Below are experts of layer 7 (counted from 0) of a mixture-of-experts language model. Rows are named router (the router's row for the expert), down (a neuron's output weights, with its number) and show model dimensions 0-255. Each number is 200 + 40 x the weight over its row's rms, rounded and kept within 0 to 999.
After each expert's rows: "raises" lists some tokens whose logits its average output raises strongly, later layers aside. This comes from a sample of Wikipedia text that the model never trained on.

# expert 6
router,258,205,208,245,168,211,121,213,207,228,142,212,226,205,241,217,176,219,203,264,180,197,263,180,163,215,230,255,175,217,211,254,226,231,211,227,261,238,155,208,225,156,201,189,206,135,229,174,136,147,130,256,225,141,229,119,255,198,208,234,227,261,246,217,247,246,205,227,179,146,302,154,159,189,237,265,195,223,314,191,248,239,261,216,200,196,215,195,289,157,167,204,169,215,208,243,198,152,179,206,264,235,192,142,235,272,148,208,238,123,206,150,186,224,159,161,192,207,155,186,168,210,210,227,236,112,252,227,252,303,177,151,161,197,182,223,197,216,133,161,215,225,148,191,202,249,175,106,198,148,123,274,147,122,225,167,197,188,178,222,239,150,173,190,161,209,228,234,151,163,249,199,187,240,142,203,158,216,205,227,251,159,280,306,168,155,130,196,165,223,145,229,241,191,207,195,215,209,166,232,219,203,154,209,170,255,138,247,216,171,206,302,186,159,210,154,191,231,205,176,209,162,149,245,182,176,186,250,184,186,133,207,199,135,246,261,205,221,153,176,243,188,177,225,220,172,233,144,207,142,168,135,213,175,192,147
down4,81,213,155,222,206,164,198,267,260,200,163,214,267,185,230,223,179,218,145,156,223,173,156,181,253,262,211,272,155,181,217,182,188,196,163,245,219,205,211,203,119,194,179,172,138,166,147,162,260,269,176,203,182,249,228,181,231,169,184,320,199,219,162,216,203,171,204,243,199,205,199,180,197,134,121,218,294,304,167,223,252,215,224,149,186,189,170,203,143,291,169,168,206,279,176,143,168,202,175,277,120,175,149,224,133,233,179,226,262,245,100,170,156,234,243,173,240,197,272,170,223,238,170,212,136,188,193,173,151,226,225,174,198,192,161,189,188,230,229,214,227,185,207,203,118,164,198,176,168,189,207,135,166,231,241,246,152,209,217,229,150,155,160,211,225,239,202,223,138,191,202,260,185,190,205,233,167,189,242,208,100,239,185,146,284,180,219,128,161,179,258,236,159,198,249,259,177,123,219,240,160,260,176,197,210,161,194,265,155,180,276,246,256,151,264,169,206,190,180,165,170,136,147,247,215,174,219,233,243,154,244,228,230,160,171,282,196,178,185,268,211,231,150,215,103,181,264,205,192,235,239,242,206,132,210,229
raises: "2", "1", "0", "9", "8", "4"

# expert 1
router,175,264,177,199,212,235,149,175,210,182,114,199,289,180,239,207,219,128,174,140,241,262,158,152,229,132,228,189,161,185,207,240,191,138,105,170,261,241,174,209,151,193,212,189,202,101,258,179,223,174,134,200,176,185,188,79,204,288,247,207,121,259,137,216,230,196,184,242,114,228,171,240,270,143,208,245,120,252,211,233,182,197,189,213,189,149,207,201,222,192,243,187,238,160,214,159,155,201,184,167,159,152,216,265,213,205,188,175,193,215,143,244,162,171,186,186,202,230,138,196,163,265,194,195,232,172,182,211,274,205,254,213,217,168,203,206,145,212,261,259,237,149,205,214,263,155,218,192,219,191,223,145,256,163,240,299,191,254,254,186,263,196,251,204,187,180,135,211,148,186,182,164,233,252,217,222,150,191,135,175,139,227,210,236,171,124,228,207,267,96,231,273,197,157,223,201,283,189,220,190,182,174,163,231,190,153,154,174,210,235,245,209,152,167,246,185,242,234,146,248,221,150,157,133,223,219,192,165,187,193,176,224,185,200,160,195,196,228,181,262,209,207,137,242,195,203,175,163,214,179,195,188,144,156,134,219
down4,207,193,228,222,226,184,182,197,221,221,91,220,171,165,207,196,200,191,270,151,269,209,278,194,227,178,206,118,211,214,206,225,173,254,170,175,188,206,202,130,136,171,220,231,224,216,243,241,247,231,168,206,211,203,210,214,168,168,169,213,213,229,224,162,152,171,220,224,182,239,282,237,216,211,174,217,183,225,221,220,242,262,140,183,128,189,172,127,230,206,187,233,173,149,152,186,269,242,246,214,201,196,169,243,250,249,229,197,226,142,213,243,218,204,147,207,239,179,160,161,230,180,163,184,204,208,161,180,238,175,153,176,199,218,162,211,160,141,240,263,232,162,128,165,171,224,212,260,255,161,236,278,203,153,178,211,249,191,204,267,271,153,249,215,263,159,219,286,222,164,127,126,193,131,155,227,142,225,256,182,138,230,221,172,150,190,258,271,230,142,104,194,215,254,226,118,220,288,190,178,184,170,211,248,197,117,194,276,170,202,253,210,160,153,123,176,280,222,226,280,178,183,201,242,191,167,187,225,268,217,243,189,234,182,176,190,234,201,212,221,193,180,166,204,170,154,254,257,281,160,210,198,225,190,205,148
raises: " of", ",", " and", ".", " –", " her"

# expert 12
router,163,223,201,306,175,232,216,119,240,139,179,189,232,178,196,199,223,141,184,170,196,147,176,191,224,72,237,86,159,200,238,197,134,218,266,196,318,181,223,228,131,161,209,195,231,292,235,273,160,157,133,152,212,231,135,195,203,132,189,171,165,196,186,164,183,203,183,243,156,192,185,219,206,151,168,250,119,194,253,168,205,190,192,240,204,185,221,171,159,181,197,164,254,266,198,190,176,165,159,232,133,145,248,192,156,149,230,207,178,184,175,222,216,220,137,154,176,184,166,266,132,239,208,268,199,142,169,170,286,189,194,201,241,136,254,183,163,279,294,246,100,181,228,226,204,227,266,195,233,175,190,163,210,180,169,292,214,227,228,240,203,171,218,169,158,278,206,243,170,229,190,209,222,223,136,218,161,206,132,216,189,223,147,195,201,198,211,209,194,161,273,159,161,168,208,213,269,163,155,240,186,267,192,152,213,169,143,176,196,223,238,182,158,188,198,305,225,265,140,179,168,169,133,156,200,243,259,171,223,113,83,238,191,111,198,183,245,224,210,212,194,249,175,186,201,173,174,176,221,212,229,174,226,198,211,222
down0,267,166,233,235,246,211,195,285,257,181,146,136,217,245,132,238,120,133,186,231,229,176,237,159,136,245,195,231,200,215,176,222,237,150,233,119,145,255,199,151,213,187,228,165,240,135,225,226,145,155,216,269,240,222,208,361,163,212,216,207,205,221,244,119,178,122,190,223,123,218,214,130,140,194,252,220,225,246,146,219,223,193,169,230,184,173,279,240,231,247,256,204,196,185,225,190,217,200,181,229,187,198,225,167,209,120,203,157,182,194,212,147,237,197,188,210,186,284,193,169,96,224,187,230,181,237,202,166,232,161,246,196,216,208,233,192,292,236,191,180,162,223,194,136,234,247,207,202,212,160,246,152,205,190,176,219,222,245,177,174,168,168,226,266,199,247,163,222,192,219,205,181,233,257,244,222,219,184,193,183,191,185,185,250,226,233,189,230,173,133,147,177,176,219,207,191,257,224,201,262,114,198,88,212,146,224,174,205,220,229,243,169,143,200,207,220,161,225,219,246,141,191,252,206,177,218,177,210,229,220,202,213,241,195,224,188,170,223,176,213,184,168,199,246,203,251,177,188,277,160,211,236,221,133,137,211
raises: " and", ",", " in", "."

# expert 4
router,211,214,174,212,149,122,274,159,215,189,232,239,180,241,162,195,194,251,161,256,226,230,141,219,235,265,236,101,229,173,195,208,172,182,129,208,129,151,196,185,203,240,172,195,218,239,199,262,203,192,234,182,168,195,187,254,208,204,177,74,187,209,149,336,187,273,179,175,234,253,186,134,270,254,266,136,260,195,272,232,199,224,188,227,173,167,160,221,189,227,221,195,115,186,177,235,208,223,217,174,245,188,242,234,181,188,204,195,205,248,170,233,216,237,247,259,232,133,225,197,202,156,181,290,164,284,221,192,147,148,202,276,172,203,194,213,241,212,93,247,193,225,186,197,182,182,191,180,116,210,204,142,204,271,206,216,156,206,212,157,178,141,178,104,217,215,207,198,115,180,220,217,202,179,214,238,231,244,280,209,258,205,213,162,224,241,232,165,221,114,142,205,228,183,200,193,125,185,172,108,185,205,183,247,200,209,237,226,233,178,198,193,275,248,194,183,188,79,226,186,238,220,196,217,187,198,194,222,189,269,244,201,212,197,156,190,138,205,209,168,197,181,167,229,200,173,190,160,232,209,208,215,216,198,173,185
down0,261,176,177,228,220,215,199,248,174,177,205,274,208,230,217,171,266,196,185,204,295,180,200,177,179,174,186,142,171,153,203,183,241,162,141,191,194,176,123,235,198,119,250,212,157,111,203,185,161,240,169,185,179,256,190,139,128,152,202,259,177,219,135,201,206,201,215,201,209,173,191,220,186,175,248,185,222,133,189,203,183,220,260,181,169,191,219,217,175,169,153,145,111,189,201,193,129,205,247,261,205,144,231,270,202,231,204,193,229,231,231,208,216,279,92,163,247,218,170,205,156,266,213,155,207,193,182,96,255,167,200,191,217,218,164,238,150,159,196,202,140,178,205,195,232,200,196,158,206,132,230,309,136,210,243,177,202,181,183,168,183,216,226,198,141,181,214,209,179,187,251,256,100,260,222,123,255,182,201,240,214,196,220,146,236,138,225,241,192,197,174,271,185,106,187,201,270,178,257,272,216,164,174,185,213,186,177,198,203,202,238,240,212,207,212,189,181,201,182,253,148,174,243,213,227,230,262,142,237,174,184,163,205,212,208,164,207,197,200,144,251,170,258,257,155,285,220,233,211,198,177,198,184,128,189,186
raises: " the", " a", " ", " an"

# expert 15
router,238,213,207,160,275,247,222,243,148,184,118,158,201,226,214,265,180,179,204,260,228,177,251,203,211,197,209,243,195,220,232,160,219,218,140,172,175,201,181,189,195,171,167,239,161,176,270,139,187,210,183,219,251,165,204,201,209,260,148,274,245,187,263,221,236,171,202,156,241,227,244,223,158,183,196,216,181,153,106,102,229,221,235,216,238,281,186,170,212,180,204,181,267,233,232,207,174,165,163,245,180,236,124,194,245,255,258,269,142,152,218,156,161,164,190,135,220,235,186,160,187,173,207,129,121,266,203,251,247,218,188,207,189,211,216,186,223,127,229,181,209,199,204,158,197,257,153,199,279,107,248,247,193,193,235,102,198,202,164,222,205,181,157,241,226,178,269,152,244,167,243,222,185,169,158,209,190,254,177,150,157,203,207,224,202,254,201,267,177,211,225,153,167,243,242,247,188,145,227,219,199,233,159,184,198,187,206,268,183,207,182,246,130,218,201,137,206,257,164,204,150,241,190,236,226,235,195,140,131,222,189,204,222,224,246,192,192,169,175,283,181,133,253,209,182,231,210,192,210,129,229,193,209,129,200,189
down4,134,152,144,277,189,198,138,167,166,216,234,151,204,214,143,242,295,219,207,248,206,171,191,204,168,290,181,140,199,295,238,199,200,207,235,251,201,217,187,180,209,190,279,178,184,201,185,177,200,168,251,270,230,157,153,161,155,169,226,185,191,219,208,198,266,272,137,186,139,191,247,249,217,222,250,206,271,203,183,265,211,147,173,207,206,192,202,166,267,195,179,256,179,172,257,193,245,183,188,247,231,224,208,185,285,142,129,179,201,212,235,219,187,268,249,163,217,206,198,161,187,164,141,225,186,222,139,165,169,122,200,205,148,260,169,172,146,228,224,115,250,230,187,239,289,163,196,211,135,219,198,112,224,115,196,173,185,199,108,209,172,174,155,146,232,213,255,135,232,179,166,247,212,176,237,187,182,200,192,218,185,271,242,217,150,155,271,197,189,168,168,228,134,231,198,229,252,152,147,189,213,237,213,221,239,199,189,214,202,164,223,192,254,218,214,212,223,225,121,226,187,147,227,244,267,241,239,242,245,239,210,135,158,222,145,269,241,236,207,261,294,134,170,173,271,173,290,144,221,200,187,249,184,212,212,187
raises: "2", "4", "1", "5", "ub", "7"

# expert 2
router,141,174,242,226,152,224,215,170,274,210,173,241,192,239,136,186,221,191,220,164,236,257,191,171,191,122,228,236,209,256,181,177,187,242,154,186,212,154,264,214,190,152,171,205,231,242,214,281,227,106,194,180,218,183,195,116,169,190,252,198,141,174,177,159,183,228,263,131,98,216,210,260,238,164,200,250,151,145,270,190,205,161,210,194,194,143,149,174,204,173,241,177,250,177,223,233,172,175,212,161,229,227,198,203,195,184,196,210,226,218,215,187,260,165,166,217,231,299,224,184,192,213,191,248,200,117,215,291,227,259,223,198,217,177,198,183,196,200,252,240,187,113,201,254,212,253,271,242,207,205,198,226,201,202,124,231,224,242,185,215,177,173,172,208,180,260,256,209,166,212,216,169,183,230,165,229,218,160,158,244,187,194,173,121,148,198,222,217,175,158,198,175,180,204,192,232,195,157,227,240,212,241,191,160,233,163,141,210,195,238,173,192,156,248,254,250,156,224,64,209,209,231,151,202,167,227,231,206,235,149,108,169,189,201,186,236,294,284,134,192,187,211,198,229,210,221,227,193,240,277,167,243,239,168,183,191
down0,250,179,216,158,178,234,181,224,194,206,217,238,251,260,300,224,198,152,182,231,185,161,245,257,267,236,169,258,171,249,143,233,175,153,216,164,260,210,153,229,202,175,188,219,108,164,204,264,220,263,182,209,233,153,148,148,196,219,189,243,184,272,231,175,155,186,184,242,211,264,211,256,276,180,149,193,182,163,230,243,89,217,233,130,162,212,182,189,209,211,160,210,218,208,231,254,235,214,209,251,213,231,176,222,171,207,154,166,232,184,209,240,215,162,227,175,179,257,208,200,160,162,203,183,315,272,256,307,173,164,221,171,280,203,236,226,181,157,199,243,167,149,169,131,195,209,230,221,237,237,187,145,185,132,160,185,244,186,169,199,215,185,201,170,198,192,216,250,148,189,201,213,223,161,105,231,199,212,179,257,216,246,199,266,184,202,203,187,174,232,208,208,191,163,216,165,155,184,230,222,239,216,259,174,186,199,185,199,204,221,316,171,264,232,194,191,228,261,205,209,92,266,96,216,239,217,197,242,130,207,210,224,234,113,229,225,142,186,237,131,132,209,122,136,201,183,209,237,243,136,238,217,170,295,230,155
raises: " and", ",", " in", " (", " from", " –"